Weights of a small mixture-of-experts language model, trained from scratch on English Wikipedia: a sigmoid router.
Below are experts of layer 9 (counted from 0) of a mixture-of-experts language model. Rows are named router (the router's row for the expert), gate (a neuron's input weights, with its number), up (a neuron's input weights, with its number) and show model dimensions 0-191. Each number is 50 + 10 x the weight over its row's rms, rounded and kept within 0 to 99.
After each expert's rows: "mostly gets" lists some tokens that are sent to it at least half of the time. This comes from a sample of Wikipedia text that the model never trained on.

# expert 24
router:54 39 41 53 51 57 41 51 65 45 51 42 50 65 50 44 51 58 55 55 41 42 61 48 28 53 49 59 39 60 40 48 49 55 48 51 48 55 54 60 39 51 48 43 58 47 35 61 67 62 67 54 57 58 50 63 24 52 44 55 56 45 56 36 49 48 61 54 86 44 59 64 43 38 68 40 44 50 55 40 61 55 35 64 60 39 63 42 65 57 54 52 64 36 57 63 44 51 39 51 69 56 51 45 54 58 49 60 61 59 53 43 45 35 62 46 58 51 41 40 41 40 56 54 54 41 36 44 50 54 80 53 55 56 49 58 67 60 35 48 54 49 49 57 34 50 69 46 56 55 39 57 36 36 58 51 65 54 58 36 60 43 37 52 71 61 65 61 58 57 51 57 31 52 59 56 33 38 34 44 31 59 60 56 57 56 52 64 31 44 46 40
gate0:53 55 41 57 48 46 42 54 60 48 38 52 57 54 23 41 60 28 58 59 46 51 60 51 63 31 48 53 49 46 48 42 50 61 61 48 52 47 45 60 56 52 59 49 41 38 51 48 59 59 56 39 39 55 54 60 69 51 65 15 59 61 54 38 62 40 55 49 66 53 69 41 54 57 26 35 49 57 36 42 57 51 48 44 54 50 48 30 39 43 81 60 48 46 52 42 53 52 55 63 53 45 44 53 54 49 51 35 53 55 44 59 36 50 59 48 51 57 60 34 53 44 36 50 40 60 35 54 42 53 75 49 38 46 26 44 54 50 25 46 41 46 42 54 51 67 31 47 57 52 37 60 39 58 51 55 74 53 59 56 43 54 54 58 47 57 72 49 43 49 45 60 44 51 45 58 41 56 51 52 41 57 73 49 40 58 58 68 42 40 55 58
up0:73 50 60 49 54 46 22 44 47 57 43 44 40 51 38 50 56 42 65 54 60 45 57 46 56 32 57 39 46 42 49 56 48 55 45 68 50 36 45 67 51 47 67 47 55 36 60 47 55 39 55 36 55 58 36 64 60 62 53 29 63 45 58 47 53 33 60 44 64 27 57 48 50 46 31 48 39 43 29 51 55 65 49 64 66 52 37 47 42 53 49 56 42 38 51 42 47 51 54 62 61 47 50 41 45 52 48 59 40 68 42 52 52 56 33 49 47 57 43 51 48 44 52 52 42 55 51 46 46 68 52 55 45 53 23 39 48 60 32 54 43 56 45 51 44 71 46 58 44 34 33 52 44 63 56 53 77 47 56 34 52 46 53 49 48 52 57 42 30 31 46 68 50 43 56 58 42 55 55 37 46 46 66 48 28 56 69 73 50 45 55 57
mostly gets: "==", " States", " US", " British", " other", " American"

# expert 42
router:59 57 42 50 52 62 58 54 74 57 37 47 57 56 45 51 62 51 61 61 69 65 46 48 61 45 40 52 52 49 49 52 33 44 40 48 56 43 46 61 37 63 53 54 59 49 35 54 42 46 54 53 65 62 63 56 51 43 58 48 40 42 42 47 43 49 57 57 61 61 64 61 55 42 61 35 25 38 67 34 64 65 53 54 52 50 74 48 51 44 47 33 63 45 41 52 58 45 36 44 71 54 56 33 49 50 49 46 58 59 46 36 38 38 45 47 50 45 38 32 60 51 58 66 55 45 36 43 38 69 59 26 57 50 53 57 62 65 47 52 51 45 60 64 36 51 50 56 48 40 28 59 63 48 52 54 58 61 52 49 63 61 43 71 47 57 60 48 41 48 52 47 54 60 42 69 51 40 31 41 41 39 68 70 51 64 39 54 51 28 51 53
gate0:45 50 53 50 34 51 30 42 56 58 53 46 50 55 44 68 48 45 72 44 60 60 41 44 70 51 52 41 35 52 51 36 50 55 53 62 44 24 44 41 61 50 57 61 44 47 40 64 60 56 69 70 46 42 55 45 41 50 43 49 45 55 58 51 73 47 34 56 57 44 67 47 38 52 61 46 29 46 50 63 34 52 57 60 63 51 39 56 40 47 38 47 61 44 48 53 37 45 56 19 47 40 33 52 51 42 49 38 33 64 50 62 49 40 55 54 51 66 48 42 58 44 48 38 46 52 55 41 33 67 40 45 67 53 41 48 49 59 56 63 57 46 46 44 41 44 51 57 52 24 42 60 45 43 60 40 41 67 52 54 64 57 55 39 44 64 42 43 44 51 73 53 67 37 71 60 48 60 50 36 50 64 54 45 46 58 67 65 36 45 51 52
up0:55 48 38 52 48 51 53 50 66 70 43 49 54 65 57 58 37 50 55 53 61 52 39 43 67 45 53 44 34 61 54 38 33 49 59 47 50 27 36 26 56 34 58 57 46 59 28 64 58 56 61 50 48 40 44 48 51 40 64 54 46 47 60 49 69 52 33 68 44 56 56 47 54 57 67 34 41 52 57 53 57 37 68 56 66 54 46 61 60 66 33 37 52 58 35 43 62 45 53 28 44 45 52 44 57 54 49 54 27 55 41 70 46 37 49 56 50 46 29 41 43 60 50 52 54 61 56 44 48 65 43 43 60 61 36 40 54 55 59 68 49 41 43 46 34 27 60 48 47 42 52 56 60 35 44 39 35 66 54 59 61 57 57 60 49 60 44 52 46 49 76 43 54 43 52 54 49 51 55 49 49 60 40 46 48 46 72 45 52 30 44 50
mostly gets: " sp", " g", " number", " best", " high", "og"

# expert 14
router:44 45 42 68 49 66 34 55 56 60 51 61 50 56 44 51 61 62 52 64 63 37 54 38 44 58 53 46 56 70 46 64 38 56 45 42 45 45 50 50 29 61 59 41 48 56 45 36 46 45 63 47 58 40 48 50 51 49 54 54 56 35 60 27 53 41 63 54 51 55 54 56 32 39 50 48 36 43 54 65 57 48 42 38 40 41 74 59 53 39 47 47 66 36 41 48 51 32 35 54 65 50 48 50 45 73 53 42 50 38 45 37 33 52 47 37 43 45 45 39 50 45 59 49 63 38 45 57 41 64 61 57 48 64 50 63 57 44 47 57 61 46 24 65 39 53 56 47 56 51 44 64 53 54 46 36 54 70 65 45 62 56 42 45 52 51 57 67 65 58 42 41 47 53 47 71 33 47 43 28 49 54 71 66 43 55 55 55 47 28 69 50
gate0:61 57 40 60 58 43 50 53 46 43 57 59 34 42 52 27 53 32 56 55 48 57 57 51 56 25 58 51 52 42 39 54 75 76 52 44 37 53 49 38 54 61 49 47 50 51 62 54 45 49 54 55 39 50 36 52 60 55 46 43 34 61 42 49 26 46 50 54 58 42 41 44 55 41 36 54 50 31 43 42 25 34 47 64 27 45 44 59 55 50 46 51 52 39 53 53 55 40 65 57 24 31 41 33 42 58 68 46 80 42 41 56 55 44 59 33 60 56 53 37 44 49 38 48 52 39 56 56 44 54 58 53 39 43 51 57 58 35 44 54 63 56 48 58 51 42 44 43 60 52 48 63 52 38 66 63 64 57 55 40 54 47 48 30 54 57 53 37 55 77 29 51 56 43 46 41 59 41 64 50 57 50 55 51 35 55 52 49 45 55 51 49
up0:56 45 46 22 52 53 66 49 48 64 39 53 45 38 58 54 55 48 47 72 43 45 51 61 50 68 46 35 55 48 47 31 50 42 40 67 54 33 50 39 45 34 71 39 61 36 37 41 45 49 56 43 65 41 63 49 50 62 33 33 34 43 39 75 47 57 56 63 47 43 65 49 50 43 51 32 44 53 55 40 77 43 40 57 59 48 63 41 69 38 51 49 49 54 64 40 55 43 52 53 56 39 44 46 46 41 42 69 41 48 57 55 48 54 71 60 51 45 37 41 55 61 53 57 50 55 37 55 46 47 34 50 49 50 60 56 54 48 41 47 80 51 50 35 63 51 44 45 47 48 50 46 66 46 55 44 51 53 62 63 38 55 20 49 66 62 67 47 46 40 56 52 58 53 58 51 36 57 51 37 52 39 40 35 39 44 45 58 53 45 46 44
mostly gets: " D", " d", " As", " De", " Le", " La"

# expert 10
router:52 33 36 41 61 66 37 49 45 44 44 53 51 68 52 39 63 65 56 56 54 50 48 60 52 34 39 28 33 63 43 57 55 60 38 42 44 49 46 50 43 57 47 36 51 43 37 57 51 44 57 64 47 62 63 42 49 53 52 64 38 55 53 27 51 48 60 49 68 44 56 46 38 27 52 53 33 36 52 49 54 54 32 55 46 34 66 55 61 34 71 45 72 44 57 59 41 51 42 49 52 49 55 48 44 38 55 40 71 36 50 50 43 47 49 58 50 49 33 41 46 43 55 60 43 40 48 51 65 53 72 50 55 51 61 71 73 45 35 53 65 55 40 57 39 47 67 66 42 52 63 64 61 48 46 62 58 52 60 45 47 70 62 57 60 48 60 62 67 61 49 57 40 54 48 66 49 47 39 36 46 48 54 57 61 54 32 54 49 49 62 51
gate0:43 60 51 59 60 29 43 54 53 56 39 80 34 52 52 67 65 46 58 51 45 50 42 32 42 49 35 48 33 40 58 70 54 36 44 75 46 53 37 50 48 42 48 53 46 56 60 38 37 51 51 56 45 46 56 54 52 58 49 63 43 41 42 44 51 57 40 25 57 43 58 44 43 63 66 48 39 52 42 47 38 35 58 56 39 31 49 53 42 43 45 35 40 51 42 56 77 49 58 50 64 58 50 61 66 47 58 37 57 60 69 61 44 53 49 47 29 56 37 28 49 51 40 67 49 49 61 57 59 59 65 66 45 68 58 36 52 45 57 47 44 40 71 45 52 55 37 44 63 58 52 51 49 57 52 49 58 64 27 60 45 57 52 43 34 36 54 46 64 54 41 55 57 63 53 56 52 59 49 56 49 52 54 57 61 45 67 49 48 51 37 58
up0:52 48 50 41 31 45 48 54 48 52 61 29 66 50 52 52 32 59 26 46 41 43 64 67 47 65 60 58 56 38 51 35 50 68 58 30 44 56 68 41 68 56 60 49 52 49 51 55 65 36 37 48 44 60 51 48 49 63 57 46 48 44 60 46 28 53 49 64 44 58 52 45 58 38 54 39 74 44 52 50 79 43 43 48 54 68 56 64 48 54 59 66 40 72 43 47 44 67 39 50 39 54 40 62 55 53 47 70 53 63 26 39 49 43 45 52 57 40 40 53 59 57 54 38 41 48 31 42 47 43 46 46 45 47 39 67 49 58 44 46 37 45 46 38 49 51 44 56 56 40 58 34 50 44 45 63 52 45 59 45 26 30 43 55 61 62 48 55 30 50 56 40 49 46 62 40 51 54 58 57 56 40 40 57 50 52 42 50 61 49 55 32
mostly gets: " from", " (", " /", "′", " University", " City"

# expert 40
router:61 42 40 47 41 56 47 46 56 49 42 58 59 55 49 40 54 60 42 48 65 69 54 25 58 60 62 67 35 57 46 59 48 37 66 48 50 55 46 66 25 50 65 31 34 53 44 59 65 46 51 48 45 55 53 44 37 44 43 50 64 36 50 45 39 52 55 61 68 61 47 41 32 38 73 39 34 47 51 62 62 35 35 44 53 47 62 48 57 51 56 36 70 31 60 56 61 44 47 44 58 53 58 50 62 51 62 45 54 51 51 27 42 49 44 30 40 61 47 49 64 39 69 59 57 51 58 47 48 44 60 54 66 59 53 40 52 60 43 44 51 44 41 63 37 42 44 35 41 49 41 58 52 55 76 31 50 38 52 54 54 56 42 55 58 67 49 58 55 64 48 42 58 54 47 70 43 39 38 40 41 41 57 69 55 57 36 51 41 50 55 51
gate0:37 57 53 43 62 72 45 37 57 54 60 60 53 63 52 57 66 43 40 29 64 68 58 59 38 61 53 50 54 56 59 35 60 47 58 46 47 52 51 39 59 57 73 44 40 54 47 62 47 55 43 43 54 59 50 50 56 48 34 55 39 51 46 52 39 57 51 58 45 42 60 51 47 52 48 38 57 65 44 49 66 33 38 57 64 45 48 39 61 36 33 45 42 51 51 63 61 58 69 36 45 59 40 59 51 28 34 59 60 49 80 69 48 71 54 53 40 63 30 52 53 53 47 55 47 56 74 54 66 31 48 55 54 42 43 56 49 60 48 60 70 48 36 52 55 33 49 56 43 52 49 60 63 50 59 46 26 44 44 54 41 55 40 49 43 51 31 51 71 55 60 50 48 62 38 41 38 65 56 57 51 51 60 58 56 37 44 58 58 57 46 49
up0:51 56 49 51 49 60 46 41 36 60 51 54 73 43 44 33 51 33 62 50 38 45 62 56 55 36 48 61 54 43 40 48 37 35 53 65 67 49 39 53 43 47 60 39 52 76 56 41 49 53 53 46 59 73 52 40 48 41 42 49 64 39 52 39 55 44 46 38 59 39 59 58 38 29 51 36 60 49 56 51 74 48 40 44 38 59 33 58 37 49 46 52 35 59 59 44 59 56 47 71 50 37 52 51 55 54 63 43 44 54 57 33 45 50 40 41 29 45 46 57 61 48 45 66 42 37 44 45 53 59 54 51 60 49 44 49 37 69 39 60 35 82 63 34 65 61 41 40 52 42 40 48 77 54 54 38 56 43 56 54 37 43 45 52 50 28 46 41 46 44 48 70 45 56 47 67 43 53 58 59 41 46 57 64 54 60 49 50 47 47 46 53
mostly gets: " Jr", " res", " Votes", "″W", " kg", " Republican"

# expert 17
router:59 34 43 47 25 44 37 64 50 32 58 44 52 62 33 49 61 67 40 50 55 50 34 43 45 53 33 66 38 56 53 54 45 55 57 39 40 56 54 53 48 64 52 42 48 50 37 69 72 50 69 42 62 51 66 48 36 45 64 62 55 34 47 51 34 62 53 48 53 54 59 58 40 25 36 43 44 52 57 55 36 38 47 60 52 48 55 60 52 47 62 40 62 49 54 59 42 63 39 62 64 59 55 37 39 50 44 41 53 56 56 35 52 57 58 39 53 50 39 59 50 58 63 53 53 39 59 44 49 66 57 54 64 49 46 65 73 52 48 48 50 56 46 66 46 32 52 50 51 34 39 47 55 46 57 59 58 50 60 48 50 70 47 58 50 47 50 41 47 53 40 61 46 75 51 50 44 40 42 42 43 34 51 69 70 69 22 53 49 41 52 50
gate0:51 40 51 64 60 50 62 51 50 44 49 38 55 53 51 61 54 55 64 53 54 57 34 38 50 44 49 30 47 46 48 45 69 69 52 64 53 56 53 48 47 58 45 47 60 62 48 35 40 49 57 52 74 38 54 74 56 41 48 42 47 58 26 49 50 43 35 50 42 50 51 54 49 53 49 49 64 59 47 34 42 51 58 62 64 59 25 58 46 37 49 60 50 35 55 49 38 54 48 42 37 56 52 55 41 72 58 50 46 54 28 44 45 77 64 44 49 27 48 45 50 46 56 60 52 51 54 62 49 40 58 52 63 60 40 37 67 52 52 52 31 62 59 51 45 52 56 64 36 45 41 43 50 56 44 41 45 39 38 40 61 55 42 47 31 27 62 41 30 51 48 60 54 60 50 65 45 53 63 54 55 36 47 66 38 62 23 39 46 36 55 38
up0:54 38 47 47 52 52 52 31 35 53 31 59 60 45 62 60 45 40 56 58 44 55 39 43 52 49 57 47 38 57 40 55 55 54 67 55 53 50 54 51 39 67 60 62 56 41 57 29 50 62 47 36 58 37 58 52 45 32 47 51 55 58 33 39 36 79 53 45 53 43 48 53 64 39 38 50 62 67 58 55 45 30 50 55 45 51 37 53 35 65 48 53 49 50 47 59 55 69 33 68 56 51 64 57 39 56 60 59 52 46 18 36 49 59 49 53 54 55 51 46 44 39 30 61 35 67 51 46 56 56 51 43 50 55 46 37 40 51 57 42 52 42 63 31 52 63 51 57 32 50 48 58 25 56 34 39 44 51 44 44 61 51 53 46 47 36 48 48 34 60 56 68 54 51 64 51 42 39 44 44 50 50 52 69 51 52 35 35 30 33 58 52
mostly gets: " mi", "\"", ")", " player", "}", " further"

# expert 23
router:60 23 47 43 39 47 42 61 55 40 48 52 49 65 25 55 58 58 63 59 47 62 47 52 56 35 31 60 64 68 50 54 40 45 55 36 35 60 52 62 44 63 61 41 47 45 44 58 54 44 69 39 64 62 64 53 26 72 54 50 60 38 54 37 55 50 63 57 68 36 50 69 41 50 55 44 48 36 64 51 58 55 44 57 53 40 42 48 66 39 51 59 58 50 41 43 43 44 33 50 62 57 59 42 58 47 44 38 71 59 51 40 37 54 55 41 57 42 38 49 56 36 63 56 36 45 56 47 33 45 54 58 44 53 65 53 75 60 45 56 52 64 40 57 47 52 56 58 31 39 49 60 60 46 57 53 56 59 56 40 50 75 44 57 38 54 61 46 59 48 43 47 36 59 50 58 50 46 41 50 46 42 67 60 58 59 32 52 54 37 63 43
gate0:47 53 42 55 60 60 33 55 52 33 56 42 71 56 53 44 42 56 49 43 59 41 41 44 48 57 57 59 53 63 62 30 81 35 41 42 31 49 49 61 41 64 66 68 49 54 43 50 40 25 42 60 51 28 28 61 54 38 51 60 57 44 38 46 65 55 56 51 57 48 58 60 37 54 43 32 51 37 48 43 46 42 44 57 45 61 46 60 68 44 41 45 59 47 57 67 38 37 59 52 46 62 53 61 43 39 48 41 52 53 56 50 52 48 56 52 61 41 36 41 67 46 71 56 54 49 65 60 47 48 46 57 36 51 61 38 76 35 42 44 65 52 47 45 45 56 48 43 52 66 56 51 55 46 51 42 51 58 59 39 48 58 61 42 34 38 60 40 59 59 50 51 68 66 60 46 48 67 55 40 61 61 57 56 66 51 44 51 32 45 56 45
up0:59 52 36 60 58 59 53 43 60 61 54 61 34 46 62 47 52 59 26 63 49 53 58 51 54 47 64 57 48 42 44 54 34 57 47 62 56 35 49 46 44 30 54 30 43 22 48 45 29 53 56 62 48 62 61 59 38 49 46 48 64 51 53 33 42 71 50 50 36 36 46 56 55 43 60 67 45 52 49 49 54 56 42 69 48 41 51 48 29 61 68 36 47 48 49 29 63 56 39 66 52 49 62 40 53 60 57 51 56 45 41 41 51 39 30 43 31 49 56 52 44 52 37 65 52 61 45 38 52 41 57 58 43 50 36 59 37 57 52 51 36 58 44 44 46 54 54 23 59 29 47 67 43 49 57 47 73 54 61 57 44 47 49 67 59 59 40 52 43 47 57 65 50 47 52 56 45 49 38 62 43 44 35 54 52 51 57 55 29 38 57 53
mostly gets: " the", " first", " an", " a", " last", " own"

# expert 26
router:67 50 43 57 57 54 45 72 64 40 55 52 62 70 37 50 55 54 49 53 54 56 40 46 37 47 47 47 50 69 66 59 45 42 50 35 47 36 41 53 38 73 62 50 52 49 56 40 50 54 60 52 66 33 62 37 38 59 52 53 40 49 44 43 53 61 71 59 65 54 61 45 46 49 63 47 28 43 58 45 43 56 52 51 48 43 70 57 60 63 55 42 75 50 63 52 46 46 45 53 48 44 51 49 47 56 53 59 53 49 36 55 46 67 39 39 40 57 41 52 44 53 61 55 53 66 55 39 40 51 75 44 56 75 54 54 57 57 31 57 57 50 50 37 52 37 66 41 40 60 35 73 58 49 61 46 42 42 56 31 62 65 43 56 54 67 55 53 62 40 54 47 36 50 52 64 33 47 41 38 45 35 56 52 68 57 42 60 37 35 57 45
gate0:59 45 55 58 57 53 43 57 51 41 46 34 52 68 41 39 45 41 56 52 63 63 48 56 54 56 53 44 43 53 68 46 45 35 43 50 53 54 30 41 53 60 46 57 60 34 40 28 36 52 54 57 43 43 49 40 60 53 52 40 45 59 58 55 47 46 56 63 56 50 38 49 35 57 59 34 12 72 66 41 41 58 37 63 46 39 40 64 51 42 42 36 65 42 52 63 32 49 50 45 52 60 31 60 44 43 49 53 40 56 38 42 47 39 47 53 66 48 38 54 35 63 62 52 53 56 44 43 42 58 63 27 70 49 42 57 53 55 54 50 39 40 56 56 51 49 44 37 36 57 58 42 55 54 47 51 48 43 56 48 59 51 61 40 33 42 41 59 50 33 33 45 39 62 70 45 69 40 56 35 28 45 51 49 48 47 31 42 37 45 63 44
up0:42 52 56 65 55 43 40 50 41 52 60 33 63 71 35 55 50 41 30 51 57 58 44 71 55 36 62 41 52 57 46 38 46 42 35 54 54 53 37 33 67 51 36 41 57 48 34 33 40 47 54 57 55 51 60 40 56 55 36 44 23 56 40 38 53 24 58 55 36 43 49 62 69 56 30 53 36 54 50 42 47 43 47 59 36 50 53 55 51 36 56 39 56 59 69 38 60 70 50 60 40 32 38 54 36 52 49 39 44 50 50 54 56 48 48 40 51 58 51 49 42 57 38 64 33 55 43 68 34 47 55 61 51 52 48 46 44 44 61 53 34 56 51 51 49 39 38 45 43 51 38 50 57 74 45 58 49 64 74 51 49 65 50 48 30 45 49 53 53 51 59 52 46 43 29 54 42 33 58 48 57 47 48 52 42 36 48 39 29 58 47 56
mostly gets: " Y", " Al", " J", " John", " E", " Michael"

# expert 31
router:46 36 36 64 55 52 46 48 57 55 39 60 51 60 46 58 47 67 60 56 64 50 58 53 29 53 55 62 47 69 46 48 51 42 48 47 51 54 37 65 38 63 59 44 47 52 55 60 55 44 67 36 50 45 39 50 52 63 52 58 51 42 61 48 42 42 76 37 52 57 34 56 47 37 54 48 32 53 53 59 43 59 35 45 51 38 74 49 53 63 49 47 74 45 46 61 45 44 38 43 51 45 40 56 56 50 52 50 49 38 54 55 29 57 51 55 51 52 35 42 47 38 57 69 43 40 55 38 57 50 64 38 65 71 47 55 66 57 43 41 74 64 44 51 32 37 67 47 44 66 40 55 54 58 40 49 46 55 66 50 57 84 58 66 51 62 57 48 48 39 50 55 36 62 40 70 43 43 48 38 49 32 44 55 49 56 39 53 57 36 47 55
gate0:46 52 62 35 52 38 42 44 47 54 33 67 56 49 35 39 61 49 57 56 56 61 54 41 48 42 57 44 40 52 57 45 47 39 29 53 55 42 48 55 53 66 46 75 62 33 65 51 47 52 50 51 35 61 57 40 55 45 43 45 54 61 48 55 72 31 40 43 45 38 36 52 45 41 72 28 47 56 56 44 56 47 44 42 44 47 61 67 54 63 49 39 66 65 39 66 54 63 43 54 57 39 50 46 40 70 42 52 49 48 46 44 47 50 61 52 41 37 38 53 52 64 52 58 40 45 55 46 42 51 43 40 82 60 45 53 58 49 72 51 62 45 32 47 57 33 41 40 43 49 44 52 41 64 46 59 52 33 64 54 64 53 44 61 70 49 59 57 68 48 47 46 40 41 44 41 47 22 41 47 41 41 48 46 47 36 46 72 53 57 47 42
up0:56 58 53 55 45 57 53 52 40 39 60 52 51 51 59 60 50 60 54 32 49 42 60 40 52 50 31 44 55 35 61 55 55 51 62 61 42 46 47 73 31 35 49 28 46 71 40 57 38 50 58 51 58 47 37 67 38 68 56 56 55 41 57 52 21 52 71 56 59 51 60 53 51 51 50 63 51 52 52 57 49 62 59 44 56 51 60 52 41 41 48 77 30 37 64 19 54 36 42 51 49 56 55 45 64 33 52 38 58 58 47 31 59 65 54 41 52 69 41 53 62 40 53 52 62 39 45 35 58 48 62 54 43 38 59 58 50 25 51 39 57 62 51 60 46 64 37 52 43 34 40 38 63 46 48 57 47 55 44 61 48 44 60 57 68 47 37 40 37 50 66 59 52 58 49 54 58 60 54 46 55 68 48 55 50 54 50 47 50 55 44 45
mostly gets: " Ma", " No", " Cor", " Preceded", " Win", " My"

# expert 16
router:62 39 43 62 46 80 37 76 56 45 52 61 61 65 57 43 51 54 48 64 64 55 63 32 39 52 53 53 47 55 51 49 52 58 44 34 41 44 49 81 42 52 58 56 59 60 35 50 60 54 51 38 60 37 49 51 20 51 60 49 61 33 53 50 60 52 64 57 69 48 68 59 63 32 59 43 48 42 57 47 58 57 38 53 53 53 62 53 57 54 58 45 59 40 59 38 44 56 39 47 48 49 57 54 52 59 47 58 58 36 54 27 52 58 51 46 59 54 49 62 64 56 74 58 59 53 43 46 50 48 60 49 63 65 50 60 58 54 51 34 56 53 43 57 35 54 56 42 41 40 47 59 54 46 55 53 45 62 78 40 64 58 55 57 51 65 64 52 58 53 47 44 46 50 41 76 40 41 62 39 45 40 48 66 48 66 47 43 47 54 41 40
gate0:57 52 49 41 50 50 46 52 51 23 80 42 54 44 33 51 55 47 58 48 62 52 50 24 49 48 36 59 49 50 61 63 53 66 48 40 63 51 38 28 50 60 50 47 30 35 45 66 54 52 49 59 38 49 48 55 45 37 51 53 38 51 78 48 56 56 64 55 58 48 58 44 67 39 62 46 50 45 53 52 53 58 40 32 39 75 36 39 45 40 61 44 60 38 71 35 42 50 56 67 44 60 49 54 45 47 36 37 49 54 26 45 38 73 41 50 62 73 51 48 45 47 43 55 56 53 45 56 53 69 51 56 46 56 39 53 43 44 54 40 46 58 40 60 48 50 53 65 65 36 47 51 54 56 48 45 68 41 56 47 45 61 59 35 51 33 48 42 48 58 46 51 40 34 60 50 60 48 46 54 45 61 45 52 47 51 33 62 44 30 55 42
up0:60 40 65 61 50 51 41 40 44 44 59 55 45 53 52 47 44 54 48 48 58 53 54 29 62 53 65 50 63 49 58 43 58 62 50 57 44 68 58 40 42 43 43 52 20 36 64 62 34 70 64 59 39 40 41 46 52 58 40 48 59 61 53 35 69 30 48 54 37 37 41 45 61 58 66 59 34 51 47 48 57 71 49 44 53 60 56 43 47 56 58 55 46 48 41 29 63 48 57 35 31 58 37 43 65 54 54 33 39 53 38 41 65 46 36 49 67 52 65 39 47 56 42 42 58 48 51 49 51 39 54 48 40 40 33 42 53 59 47 51 53 49 61 56 44 60 44 44 49 34 48 40 39 47 62 33 56 36 64 40 65 47 47 61 42 50 58 50 47 45 39 33 36 38 44 66 47 54 40 49 73 60 46 30 51 31 53 49 32 47 53 41
mostly gets: " −", "ร", " +", " Towns", "–", ".I"

# expert 12
router:62 24 44 51 47 65 41 66 56 58 50 68 44 62 46 59 63 64 42 47 58 37 57 42 53 49 41 46 64 64 51 54 65 51 59 33 35 56 48 57 49 63 55 49 45 65 32 53 45 46 58 50 62 35 61 69 43 33 53 63 48 38 60 56 54 55 65 68 65 58 57 51 44 47 64 51 54 44 67 61 45 56 29 54 38 40 53 51 50 51 39 35 54 49 52 59 63 38 39 50 63 42 43 52 45 62 36 38 58 44 55 50 39 37 57 55 47 53 45 50 55 67 70 67 44 45 49 34 36 56 54 62 65 53 58 56 53 67 43 57 52 56 50 46 26 47 64 52 41 52 44 69 50 54 57 43 40 62 58 23 47 67 43 64 48 50 57 52 50 60 62 39 51 56 42 58 50 41 41 33 53 35 61 63 69 54 36 58 47 44 62 57
gate0:60 37 45 50 45 45 55 62 54 65 58 59 53 38 48 54 52 56 61 51 46 48 34 61 52 53 42 63 60 57 63 50 61 56 57 43 48 51 41 62 40 66 71 54 61 62 43 43 52 38 50 43 47 45 66 66 59 43 51 62 49 51 42 58 48 59 65 51 62 62 40 45 50 59 33 33 43 48 46 53 35 38 61 42 29 38 58 66 61 44 32 44 62 27 55 53 51 41 62 61 59 53 54 54 55 63 21 48 28 63 41 54 48 47 46 54 60 58 23 34 46 45 43 65 72 60 56 33 47 35 42 36 61 46 62 44 60 44 60 62 50 54 54 48 50 56 44 49 55 63 61 51 41 56 49 45 51 55 40 49 63 62 32 53 45 33 41 44 45 39 62 52 73 45 53 44 51 47 49 21 53 51 55 70 57 46 54 56 43 43 49 59
up0:58 39 44 62 49 52 61 60 57 61 41 56 47 55 64 51 48 64 59 37 41 56 40 26 53 60 54 52 43 51 57 38 27 39 52 43 59 46 44 43 53 52 50 50 65 48 26 65 40 63 59 36 49 46 60 43 47 44 55 46 60 40 49 37 32 47 31 52 36 56 61 62 55 48 58 53 50 51 55 50 56 51 38 49 62 33 60 55 45 33 53 59 50 53 54 38 68 34 60 49 58 33 58 62 53 42 62 38 42 39 33 53 29 41 51 44 48 48 55 58 44 38 32 52 55 54 55 64 37 54 40 77 62 74 31 46 56 52 39 49 47 51 46 53 26 54 40 61 40 45 55 47 54 62 66 52 55 60 53 68 37 46 44 40 56 45 49 59 44 59 37 47 31 52 57 61 53 44 59 49 52 52 53 69 60 39 65 53 70 41 53 64
mostly gets: " so", " cl", " g", " al", "cl", " very"

# expert 25
router:58 54 59 37 53 66 57 59 49 37 55 54 56 51 41 31 52 51 42 44 56 61 49 55 53 42 46 57 42 52 42 57 48 55 61 28 43 34 38 63 48 37 62 27 43 52 51 57 51 46 50 54 65 59 61 56 36 65 47 55 43 35 48 56 48 57 67 52 64 56 55 61 36 39 55 45 32 52 57 58 51 54 45 70 38 43 61 56 59 38 40 52 69 38 50 51 43 37 41 47 49 37 65 37 72 49 52 40 58 48 60 53 54 40 46 48 38 58 49 45 51 64 61 58 56 56 51 53 38 66 54 45 59 65 58 48 60 65 41 53 60 56 52 56 38 61 71 62 50 49 48 43 65 46 45 64 53 66 72 54 54 59 39 58 50 65 38 41 69 64 49 61 47 62 58 79 32 58 42 52 39 45 64 53 72 68 34 56 42 47 60 42
gate0:51 55 51 44 39 40 46 61 50 40 40 32 55 43 58 45 39 45 36 44 46 49 48 56 55 65 53 61 37 58 73 53 71 40 52 40 49 31 45 55 43 58 60 28 57 62 61 64 67 32 44 71 46 47 50 46 51 41 38 58 45 45 68 39 70 62 49 30 39 51 52 59 43 28 50 36 66 59 48 60 47 40 35 63 47 58 48 47 46 53 52 49 53 52 64 44 36 47 54 47 55 42 48 53 62 42 43 60 55 71 65 48 54 50 74 36 53 57 35 50 62 55 46 42 30 50 55 57 61 44 39 50 42 39 43 54 54 37 40 39 34 27 40 47 43 51 66 45 61 44 50 52 52 37 60 57 65 37 65 54 57 44 50 63 39 55 57 52 50 48 47 56 50 60 45 50 43 61 39 40 48 48 46 33 42 69 58 45 54 33 54 25
up0:48 37 39 52 72 52 54 33 58 52 54 57 54 47 50 66 51 64 70 57 57 50 52 38 40 18 38 56 72 34 38 39 43 52 38 44 54 69 44 46 52 53 36 58 50 39 26 51 47 73 59 34 41 55 48 58 46 52 60 50 50 50 52 58 49 50 52 51 63 51 50 51 51 52 54 57 31 45 51 49 49 49 63 45 55 25 53 58 53 37 54 47 49 41 40 59 63 44 30 56 43 54 51 47 40 59 60 46 53 37 47 50 53 61 45 52 30 41 62 51 49 39 52 62 60 38 41 36 37 60 54 47 49 54 57 43 55 70 61 58 69 59 55 72 52 39 35 64 38 60 51 50 38 79 54 54 45 66 37 51 50 53 50 53 59 47 59 66 39 57 44 37 45 36 46 56 50 41 43 55 54 41 56 54 60 29 41 42 46 66 50 63
mostly gets: "\n", ".\n\n", ")\n", ".\n", "\n\n", "==\n"